config.toml
n_layer = 10
d_model = 256
n_experts = 80
experts_per_token = 2
d_expert = 128
d_shared_expert = 256
activation = "tanh_gelu"
moe_layers = [0, 1, 2, 3, 4, 5, 6, 7, 8, 9]
router_score = "sigmoid"
normalize_top_k = true
routed_scale = 1.5
balance_loss = 0.000634
balance_bias = true
router_bias = true
n_groups = 8
groups_per_token = 2
init_std_router = 0.0357
lr_router = 0.000491
vocab_size = 2048
norm = "layernorm"
norm_eps = 1e-06
tie_embeddings = false
optimizer = "soap_variant"
lr = 0.004
beta1 = 0.95
beta2 = 0.95
grad_clip = 0.5
batch_tokens = [65536, 131072, 262144, 524288]
seq_len = 768
train_tokens = 581600000
steps = 2381
dataset = "wikipedia_en"
Below are experts of layer 3 (counted from 0) of a mixture-of-experts language model. Rows are named router (the router's row for the expert), down (a neuron's output weights, with its number) and show model dimensions 0-255. Each number is 128 + 24 x the weight over its row's rms, rounded and kept within 0 to 255. Numbers have three digits each.
Before each expert's rows: a language model's description of what the expert responds to. This comes from a sample of Wikipedia text that the model never trained on.

# expert 7
Single capital letters or short capitalized pieces starting a name or word, such as A in Austria or Agent, J in Jeff.
router:099171155148095100140095153122140119131126131135131111130102142152115109153141096137128143133127115168150090146146151150106101138113122147120147110097152119129138142110101133114120124124126126152135119121111160084121148112115092051101151099122139144145142132146100143131099125115167147185099138177119105051138159086094112073109104130108126141181120119122108106135115131098127164106127157135113140113104135119149060111141159130126143113137107093164148139137147117136136140152169132112085182144170179107155102112153156102117162114144106143105161122135128137125156132068139177145127126134143171160106132116122149125127059103074128131134110123145124150186110171105172136179125106137139138138138117110143143129160113088117095149136137099165126137122110132103102135134146123
down0:072174148116093127091138109114090113134113151107090108112112099090147153136157158124159167142094162149118119112163109137148170165110122113134146093116141141118129130116104139117101156168142112102109115150129151126130144150168152133102110140121082141151154125107110125152119129151111140133111143139177169128133101143091152129114161142145117123143085123088093168106129137140107140152135145175074132090156127108115140126141118166169106141119163142122142094106131134107157129111120106089110138083100161097161158186124128135120082093150159124144132127098151158134150179153141159149173110137096123150136136123118129148139143158157094116122098152111142160175113177130117084138142124122173133106118101124080101136187130135119149154162123124123102136098140143135158126121177120
down1:144126150146102151109112105127149084125159145110150076120143113087122129119056136131135102102109106103114161134119098157139138111151120120125090102115129144130118164131142168100108128108141144099146128080119140124110143097149108079115085115115151127152129180115136099104126127109150150128096113088158139125153126126170142105117157173153139157104078104141154138159142121133151110142147137119176137102145099101089115130093148126107125132113104160136100125162147140143150119185083160166147118150112130161153139086102153137155124127153135149162093153128133140137088127137146138134158122104122119098119165102071094101135152097113136108134096089081119132110103141151080165145092121140093127079117096142119179144160136122140144183174130140116138173122114103131109129147136111
down2:152173149123096115111087110118158168082147102137131117122091151144137124121152101140115132132105091180093117160094161126150148119127106144136171098132091126135187121125139140104162150186125122127107140103119113191149107105075111132150123137163152144104116125150085114140164169127111134131109151137086129138117136094083127134115083136145133134148153151125110105114103056106165119120122129147098124159102127097131121104174122123126093098171122100136166110124169115136161097121078139143119111122120141154125127123152125155107101147132105188104128161098146136140132108114125136139152183122107151141145141124146144115122141112147157139133119108105105119147141116129106121144150090043135173127135109118136141122156149134127134152181119139161117132095102126122123127156067118
down3:163106170052171133105128165127145105124177101161092075103103155157146135125127104130159068129132122133097121154137119125143123121129130126132085152085134140124127140100145169131127118110133129137121173133125099157176154113150139162147152124100114128175108114105093118100125144127156109131106106083132156150160067127118165127120124077110120154110159112157127174115099139106121123085128137118115128135078119107136137103141121136157120182112118153084094112130114156131148142106199140102118144107092103145146090141095154129147107138079131151105105169131135142137125134121140152165102113122106111173165135146115121097113124168119154140103137142113132112136086114138112150120152147101114147101143146143120122123127137132145129137136142130161112116162152192135122163125125184
down4:125123135116137130137101101140102150168130138116044129140136148108127149178108084117078136096119118094137118127157151158168105139132133160151130143110130152135096132118142146141139090108111118129097134120156108120111120103118107133109161110155136146130129140130140110178128117072133099160130133101139142116118197132163091148081130153158152132169173134139133086127136130142123119096137142121117137147101126148089183163098134128137151127157141138117066099115117138089138143108149121138115126094093128173119132138092112128116116111134102117135116128182141144143058123193132143137120134135137159069147156147113131123107104122117111096114152145114157107098172115128137123118157137144104099108115150116166134097149109132067138083122141147101100153181098122104128098155112095
down5:106145089082147124125156134114093144134166113142128146116123112173159137104147146156128172121127156107126106173101134147137156143139156103160167112139126106096154139158105096131138130151175115144123141113106171106109132118134124129142095140120120110157144129101171141184120107104147129155133123154090178141138122119141153123169137172185094137141134142122123159145111150097142153090116150139116111124095123097131151144135111111111209162108139169126078175150138140109120139124172121116146112151153135137120129148083138128155098158129164154130147153125113104159101103116126108102155146149099077107086111164141108142146102132188142157085124095111126145115143130114117198152134083110120145111076114142079129100113120102137114129118109107104113145106113119144104122109099131
down6:107083165093126144085145137162137158114137159178183164144178114159192104118119124147067122134147178133139139100123099101142152128140112118144102121078130103146081129166136124123105118154121114117124118106143170099089122121099143141116127150158114138131090144126167130123119135110124119096124055131146144115161087111135132125097146149150122119144112137147149157115135175159156117141117109083078139116128115103146147177128114128163096126136084142096122109059160149092111107134075134178074134138100129141114132118144117136151154098137121151125157155127168122126125138105123115121108142107103111122168107126155116097104116121128138118135153114089132121119122075098160158150137142154148129123131113126096100149172145119099140147129136131160146141116134139097094117150133157
down7:102105185138142126114134151143100133087125169103172096172191138088132149121131129094115145062201130109119127121083131140152096151142103115109162151120137162093099134135118088130126129102128126094133152126122156148138105155122122123087086082170098184103106109163150110160159124136114129104122131149117142151099107096107124139129128121120115134160112122132111077151106134126102152117137129190125098127098119112156148093116184121163132158142126116078135146157156131150133151107152126117155122131116075129102134129141117143164147137101105137144174143161163136109142097164120115127137087090092116118131142168157142146126119116126109094134106169119162153135132114133158136119126150107110131129171134161149143126129118119140132126099126142109136125156144098139142117077189129
down8:132104116104129145139127114106109127117112087150171122113105171105138133146136132112129108115153108110110198113109102087161176136151106126135092149166117123165127177164121098137161166096119119120153105160119106164146137123104156086142133115109135088139105116096107112074143148123096129114108137101144132082117131122148160144129149183094112127128152147160125095096126136127150115171129138111135095112118156139119156114127150147123160104142122106103102108124150164109073137123080132130113130106153108120098132135129069160105191156132148146178119126113105147160104152139113136131118119102139154140152143151123090102156098109152127115113168161170128114141150092141136108105127122143188111153093136152135141103090107138137105145181099100125162137134110178132122117169133093
down9:133145135096168121115139115124122118151166119110136125138123150081119135134136154129108097094137109192125137124174131143124080135112120162135123119125090121099091108125123121110133134122140113112142079144123127169127121113161102106115133133133093119117133156143154146117091134136095165159124146095090135156124039100165162119144140111117082097118158132093132100192104132126113160136177109164148086120111146111102094132159133103121120162122138141142115114142109176154118144102115181075134160097134126083113092122153128146128145144091111120091156105132212130117130104125156150112142094164124130111176133092132146121145145142101149120100132132095096122135077126117119107111103091145102089139139117190115142107127152147142146121157118121123114096118139131116126089133154122
down10:113110112140138079106162133118107126114115123140160148152092142118117108148160144126177111136171123128102118135117106124071158125162118114134134124139114155101121081133071116070139138146122109141147140149180089159153108130115082152105113117127128141152129086140139123150153163104119150117161128119090127167123109143109145185041141130163088120127172154153117114118083111122082140086174152124143149120089128147101124140143152117143115122150141160088135109164130092080155146124139096129125171145094112149140128108163106101128138159126140150106101137120089109173174150188106141154138130129145143105123105110114126113122099118134114171101145115117136138110113138149092090160157085114145136126113116139083127123142148113163119126132095150102115112130107132106145167134115131
down11:184122131137078154158116142137165151158069117121103129136132129128127147112080157106086112098141108107136128133113169132157142081144143156111100113110174141155137152152115111152149163133174144142115118166147141149180146164138134089140137073124175101124164109118150117131133144110087134105126079106148163099126128100108131167110147129135163117121117136181118118087118131084142136121150134145152136108136129103093112119118123128119122111095150156119141104110158127111122112145108124138144171103126105121125142114127100127136085110153111134122132165133163165132104123104107094094121102155115145144143148105123122157126157155102141130089096128141120146116115103132140139112168140159121128173131069111149131133170130116168125192150129076110123116168125090100182095107172090
down12:098131114131098148094144144131138109137085068141117077136108143105103141112110161131145136137107157096117148138137132161124124056139121116116125130152144131108139116101115094159149137163123141120145171128170136126126136143122183082186138092125168167153130106154151168113106084086118128138152177152128149124130111110113154146175131144107106127124157108084131108126136099145110158148202096135105091094141139111149140160152136136119185124107176111097115107142084100163161158127100111107149125118108121105113178122128121119097094113098107118158123125132102130145103134122155117137107106114167127120129121106110075086110144103114142096149120089138153121130123144128117120186162164119130129117102108119123087154127139148113095157153141160135135119084124160136099143121130136
down13:125133140144133135155137129130131126124167126121097170106132079105145134094156111148118103141121126144099157166100117097144152119043141121120135104141134139111140168112103096166164143114103118114111121112109111132099130089093117113138119101089110162148135144081115112135146149167117105145091172126135112130123115120146148103108155118103114097148128100159108088122121114145125052142151108094160107111119086146139117189117139082112126123114127108096151094149140145118108103088149154128081124144125095150120137115109125130129132131124129093129131145145146170150104132124128151140124130189142112141151157165132169093124120129121126095090129116155132129114176091128151110150176149174101119131141140092130103132084138174182117141095115090152100192127113122185113117136117131
down14:122133112143110141074107136094120148100153151160148123100111129138079130121152174174122103120132104113125135146145157124111143145065166143150146084130173103112128091095150097134139118121155185113122104142107137145144146128125122145107139136143093117125107128127074139132177119079089166126112105192135126128124162163133073131136068112117123133144171124152131121147119101145112143107109164098124140131141124144150155119156147111107152059140170130145116152094110150126114098123143133087160132114123138107144102119103128102141132116157103098121111125150134118145141130052147091101150148104108113086108163116145099141166145117148158115106156135139133152125120124145147130129145096130124097176149121079115121118124114120146116144126111128115136128117160106148109166186174076
down15:162122104118136123095114149120112139122110098134126071159148116104155114109115145143133135108150135146140106106099127120082150171122121151126134118115129071153162124140145150097112134106128160116079129100182171096135124132100116098101120146109153104130131137100087163143122105155105125184148106139061112125117160126149143077084134131160131140149103126154099134152124141141100099161133146111075126183126137156081162077129110125154158163129149108114146079113178159140089123120119118161148102105105097120098160133131150117110113113082143128165097099153145151109112166110139113146103100124123163173115117126119164093123125149093120131121073116120115105140115094120109098147132121149166078141131113082150134149141150155128137111157139139116101109149155104149105152124115125
down16:151133145127120140109117112105172137078165144150126092130124153126147134161136124094151143119138152178128113074107137152176113108109113127169107097120148100138134118211181108099087099135115122156120121122140150083114128142133084117111122144145121139128133145115112161137145091134134137127169136105121080159105148169134116104133169115096138152129111155128166099133130122110079149147075133080149152124138163140132147132142092141132123146106114146159103126133175119120123126131120133083123152167157130141086115173145124097116122149119073065089123113096141138124120149131134153157121138125107126142120099072147161114154123083117140122124105097134165118129125153090106114135116134107124149105133171108128143129122086188164098128149161126091122164126083126149102133115115108
down17:144111161172128118114101150120149157126080079127103129131140163129121097126135139101144113090100111078147088145127133154121134121125166134123165147111119110178118136132091114150100085091155125106161122100138109144119111121170166125105145134123156097117090126125135140084126153140092126104094141154156163142132109175114134159128124142130084153093127075119147121075132123139094130123156140143126161121125143136172147176207156078118138137144149128136158153173116139117111122157112123098124122177151126143098137103096132147102127149145135141158137166121159120127090123101083129086058135128126120122092074127129119117092159162096130115093128154157132082116113126116096125128113141118129119117114167134139143128107138138094107102088112137128158151109140088135163143121155124
down18:148138112120099145136131163178087182100128158138157107080144140117111152129161153140143123096102130111165168099114119109119172112135098143186096158174132129085139154139096166101114134105153129143135080128152117081099134117108121153091124124124103163122139151058135108140115159105167108096113125158100132147091124112137117156147166139165147093118117106092142119079103128172119116130143123093102113139111127162112174089116115139132127158131106147098133128101126150139135090143113130186105114111170094154106136130116118165118138149142134134107155159122145125124135132124117131140155120133133139140118132117086095112100136137151134153182146149130137132141120144075133138100140143129113173134135133126126123144136109081127162116181144126121076178084083133108139159123092136
down19:091110106139166120164162104137136096115090127128117114126087117148130161130100129141101119124109102103122115062136126097146113092106126132065128098141133138139127128103103144122139137120125107128136174108170175080106108127111133134119136115176151128111112151086106145117157156168164164126149095097142123119112133101126135098109139124123126121142142125125120096103123080101170119146139140099136141141133117112159138121159171154117130104167144092144136118125135093142158093120124129124116122121123104103104112108143107100097136130128137153146181124129132107109167092128094102131106158153127098132120170105119128146118114126115205090096147101161076115067162128163104127104089111092158155115143171114122164098182122176162132141126145158127124158157166125119108157169129102
down20:143116137102113109125168107079174102131103118124121137119150144132146156135170120164118127125155173131142106107087125135117088135156135151132110121131138142157107112160134150140124130109131136139163100103136127186148101152132189114093129130113147125140151119134167124143122172101122119142152107133164126105070124119126152096153159150108136147103138172092138170113127106105148149122149107104123101127163138134135154127134141121137154158164116154144166156134108115101113102146120163092157149163113143134119174148139103112156085197137092134148163119156096137095142121126128137143138121078145111148099176096107125161113163116136117159125105130083117138160131116140130167145110150098118121108157102072116125117146145152159101114195124131096187090115114093154146131146106175
down21:109091137168136092147123118110156139149138077142137145093128113145146169172151134121184075120166124072097152146143108130135138111131096126097074153084123104118138148116099151078109108140182112128087122138142121137154132138086114152141138115149172122105142116125119179162108141097121136104082130112134151136132103163113124180152117150109145128133089101115111143082175129151123124109132144108115129146150143124134140124133135164136119146145147145140147153115113160129136088146072142154128118151132143124165145137089092134126130135125106147124144096146111143124118131106128092128128145137126155171155154113056120132115139157114122133150147154099132088147132092138168122165132117142121143129112130189115144125155183107085169115099179134111097144100163121147108146111177120
down22:159136158102090136121095125119130149154150155159153088144151148168099129160126135193115109127123165137100135166105114102075109178153130132151119117164117131127137126115124128175109143107129088123137149128181089111156088153109095108149172169144120123153114111161121133153129147144177091162123108119088117101104149115112099123125140146124153123115110157121107130128139144114117109139122104136095153119108125097116103124116133129135166127119137131130144122102156101138110115098178105113144111034111142153132147050129135121104097105151087125160103136125128134098086132131165162099145128121138142113113125140183099138126157133130145063126166141110160154120133131085159176150118122153131118162109100096137120122141102156148145142112106093125157113131129144092130141101151142
down23:114075133153111127129094079140146115145093100141114126086113125092135089094124099133077126140134115139120138153152124133142162146138099098098145167152165092166121139117122199089111121115090179161123124131110143127149120128118108126144130171141135129107098143098111084137125127164101103126127164114126143125142111165111154131158165141117131103111105111116099140149108074146195169142118114156125091101133137145151149115116163165097098176126149107115151126157096108161135101100128167099156125113150120113145098113142101168152112154132109126132160104060102151111123157138098085099101109115117122120092153149155161141101131122146141115104132095121111148152132151159140112083157144138110102105100102092141140133113104140124104106128152144162122169123137109124140135082094138
down24:125127122098112150075138138093105148152147099124112116116054085122139119113124151167128135109125096109120145117120110092125126110118113067175117129092124108133142097117163129130081108105162140118164159142106111145126129094099128127126114113154147138106118150105133116123156150138119146127125098147114145145105083128104166153112120129139154218147078136116157170141112123125133134135085138114126107117117094154117123123136105131129153157124169133114113129118102120116172107094125121147164096094096130110134080095088122125082137126138144115143161158125099130148091129122137154126141143133104124147148114125108156137126139188108103141118152128121112125165118154151113149137102112122090119135148084139102157111102115131144124094117146133110179145219095083078167084147136149